Experts of a small language model: a variant of Muon for the experts.
Below are experts of layer 5 (counted from 0) of a mixture-of-experts language model. Rows are named router (the router's row for the expert) and show model dimensions 0-63. Each number is 500 + 40 x the weight over its row's rms, rounded and kept within 0 to 999. Numbers have three digits each.
After each expert's rows: a language model's description of what the expert responds to. This comes from a sample of Wikipedia text that the model never trained on.

# expert 56
router:578515552523549519529405502504513536517451508528465451496432515519456492541435508536525408498491518549526471467437479486511506461495453513467526505494525554476521530469513494474487494466531518
What it handles: Pieces of transliterated Arabic, Persian, Urdu and Indian names, such as the -e- linker, al-, Khan, Shah, Abdul.

# expert 50
router:474494469506499484531548473508463546496534437508514509487470536553550506503444443521465489487476545465510530466507556474453441534581530478478537429466502555509435464489453505447492483545565487
What it handles: The abbreviation "No." before numbers, plus short opening pieces of names and abbreviations, such as Vol, Mr, Tom, Mar.

# expert 53
router:413517485457477454476540464488500428492458525499518581568484450467475447453567455492493560480445521406442542485550481470510531469477555446496548472516557558533454548550576494513410499501527429
What it handles: Opening parentheses, hyphens inside compounds, and opening quotes, such as one-off, best-selling, (runoff), and prefixes un, mis, dis.

# expert 45
router:498438457501497460486505419536485520543531502521488553489556446456487497468573595487548551484458498556474513518510460573516494453463522454487546493475454551431456421516437456494480475431408521
What it handles: Articles and possessive determiners opening noun phrases, such as a, the, The, its, This, often before population or species.

# expert 28
router:486543457521490464456516532474569558460454495454518431514562512517511517518415460540503475584474488438599426485532448481494562482433452440505451509497431501483499472526491457513495515527515527
What it handles: Surnames and the middle or final pieces of personal names after a first name, such as Brown, Jones, ić, the r in Freiherr.

# expert 36
router:514436465510523525511553501500492509519426462527489437471532552477514488537510492545540482583475574472560430543538417437480469519518465428540515489497391501422550509529567539542475485444449544
What it handles: Given names and name parts in genealogies and lists of people, often after Sir, daughter of, or for, such as William, John, Charles.

# expert 39
router:583533504542431578519521472529494459514408482512529523481500530512465428516517461497480587523460470433535554530500513560434487421461524557493507486520512537493524568508570435582535453567503544
What it handles: Capitalized first pieces of compound names and place words, such as North, Old, Back in Backrooms, Sun in Sunda.

# expert 33
router:560463534530543501498472519436470415491541541543504498486490476473552554482468581473560510467530501456464505571520465557498489486460555488478570460484485492403506461415549464450438447537449553
What it handles: Commas and the word in within place and taxon descriptions, such as Podlaskie Voivodeship, in Poland, or species author, year.

# expert 62
router:526444480420519482437482493453486471487443481472495551494530523503456486470550436549500520449565518471472367511553526553443510547579495528503476447550462533529512453517556476494527515499561544
What it handles: Ordinals and qualifiers in sports drafts, rounds and roles, such as 1st round, first overall, Wide receivers, Bronze, regular season.

# expert 12
router:460488514568495514579474528482453532492544451470511406452511557549512496547475511519474462527498502500474587462450477447471495557496453536470489478449524456548493600474517511464555462572512516
What it handles: Numbers and cells in pipe-delimited tables, especially minor-planet catalogue numbers beside MPC · JPL, also scores, vote counts and abbreviations.

# expert 40
router:516518476452537550562533477497549537514489521454523452474462537542582501484524552567480426549493499513474535506547466384555496551557544504456478505493550481536465536500526429517486519527587505
What it handles: Head nouns for units, teams and events after "the" or a number, such as season, Squadron, Battalion, Division, tournament, formation.

# expert 26
router:528514543510479430520489554473451446524572535484472582468449509458514557475484574416435485465520474444482402467518520518535527488494544491528554477470460488457478407489462560432471453478577468
What it handles: Semicolons, pipes, table separators and == headings in infoboxes, wikitables and lists, as in "(m. 1967; div. 1982)".

# expert 31
router:490510526505452516553462490529511490518451493528540478478494562523593553554525569494522435603529458542550564496488509500541439429460518511469525491449535468479529538438479442449470456484457551
What it handles: Tokens inside parentheses or brackets, like hence, e.g., also, born, episode numbers, plus pieces of Pinyin and phonetic transcriptions.

# expert 5
router:532560509516434539490553545404447457476467457445447452470549460546592485528537525488480555570526496470537526535492491514520549544522452542479450547453496460484514479448470550456597520507508522
What it handles: Middle pieces of longer words and names, often Latin or Romance roots, such as Tr-act-atus, De-port-iva, De-posit-ory.

# expert 1
router:503532476477501480482474500510504435449491597516478521550532453426563583550499502553565579465541485568495465580473455531437477496533574496535533505519497500512518480544443516488508534474470509
What it handles: Prepositions like for, of, to, by, in, after a verb or noun in biographies and media articles, e.g. written by, starring, awarded to.

# expert 57
router:428518549506513480479498517492517523401461489474520512456519421537491473424478482538542463452590487515534379477507558551550481520569467605510480519553489487495478478470480461544514532534547552
What it handles: Middle pieces of foreign proper names and infobox labels, such as Grand Est, Divizia, Ligue, plus heading equals signs and line breaks.

# expert 59
router:492468513467423426447514489422483554525485484480481563538537507495530519462532509554491502542439566500571468510533513445474483561537428514507416515522473504548450463563582546522544532552422558
What it handles: Words within names of sports clubs, teams and cities in sports text, such as Queens Park Rangers, FC, Pirates, Orlando City.

# expert 19
router:480498547527534565556511499521515476546529486559415487484489490557513514433499493503491481517539539456577422494533448435540490485531452514489459520448418493446519475548484474439515469502452538
What it handles: Word pieces and accented letters inside Portuguese, Spanish, Slavic and similar names, e.g. Júnior, Fernanda, -ić, -ão, José, de.

# expert 3
router:486485487520517472550450511510441539531516455494490407470514522532537502572540572519507440542490455492440599462461477455463485507509452538504453512540499467510540622487536493487581457557481501
What it handles: Pronouns and function words in conversational or quoted speech, such as you, he, who, what, plus cells in number tables.

# expert 10
router:497522470573548539523481482489543530505520451436518514493440465483539457512528580473493453439486464408506489521536527501544515469484479467499442488528425534480555495457478518501522434536512392
What it handles: Periods closing a sentence, often with a quote or bracket, such as )., "., or a year like 2014.; common in species range descriptions.

# expert 58
router:527484520549489438539510504491487458478563533532489512480507554490567448488450564491546465537462489426539378476472522519509500475457460466506529501510473487455516445439600517518483453518515491
What it handles: Years and dates in birth–death brackets, infobox Born and Died fields and taxon author citations, such as 1886, 1961; also Japanese ken.

# expert 8
router:542480535505519527484488530512567428459465535488476438546506449444515554461449486531515536464539572538515488515544487525469560509568556457554520506531531504443462455590526479558486537504514523
What it handles: Prepositions like of, by, from, at and with after verbs or role nouns, as in signed by, offer from, chairwoman of.

# expert 21
router:432489526537455511545519513529432443476488562514518466486481571474468443524426529440514566535518509433479490512524559470536502465422452451471530497524518450517546533479528483499496455453542427
What it handles: Digit pieces of years and centuries in dates, lifespans and ranges, such as (1789), 1867–1932, nineteenth century.

# expert 13
router:434538541438535569467525449472454454520552471511409487528490480546501540483563479395489464457507463561512510487552507527536477482535593495420448523470561513459430491457391505525472551499530540
What it handles: Short inner word pieces like o, ro, se, ho inside longer or foreign words (vi-o-list, cor-ro-borative), plus known, able, been.

# expert 43
router:449489442478443521532490537540509462501451480549488478547555568428426482534558504485505543556548522468458525455503490519441510468536553459555492580463511549516473526476486495508543523506551441
What it handles: Quantity words before plural nouns, like some, many, several, all, three, over 120, more than, especially after of.

# expert 14
router:540478529538420476430502480465526534449559467455504527523426508517489504469558481527434486534598500462511514465573508504480511515503513512463506476435535574515446477550593516480494547451471497
What it handles: Commas and function words inside sports statistics and game recaps, plus military and vehicle nouns such as rocket, hp, touchdown, artillery.

# expert 60
router:471543535475495513495535574478521496527519462493403503546483387511566500480422476567532454529449454523627475503472481504482504458482475524517461485467388519476475465553514502478548513540464523
What it handles: Middle and final pieces of foreign proper names, especially European sports clubs and players, such as Vå-ler-enga, Eskil-st-una, -ski.

# expert 24
router:472431499485571476489530547483483473516492423455528437489457429495503505535448469480534517460527534466493555457560545459467503539574568542561563478462486481512412522574518531513521530592533471
What it handles: Prepositions and linkers in road route descriptions, station lists and taxonomy infoboxes, such as to, at, south of, formerly, Authority:.

# expert 6
router:489572405567539545499482493521513444502484526525539481580452483469553544499530503507537511453464481522449489502476502552454536473539501568511529448488525545569478548438533391584449589548499498
What it handles: Participles and verbs of using, making, taking or containing, often after which, that or a noun, such as using, taking, contains, gives.

# expert 11
router:519501432536551499524478561512516569523452538532482475534481481483502422509497486485419472465532490578473504438484568419438463541511546510459448530472553479478525550530469540498501508528510459
What it handles: Function words before a verb in argumentative prose: infinitive to, not, modals like would, can, may, and pronouns who, they.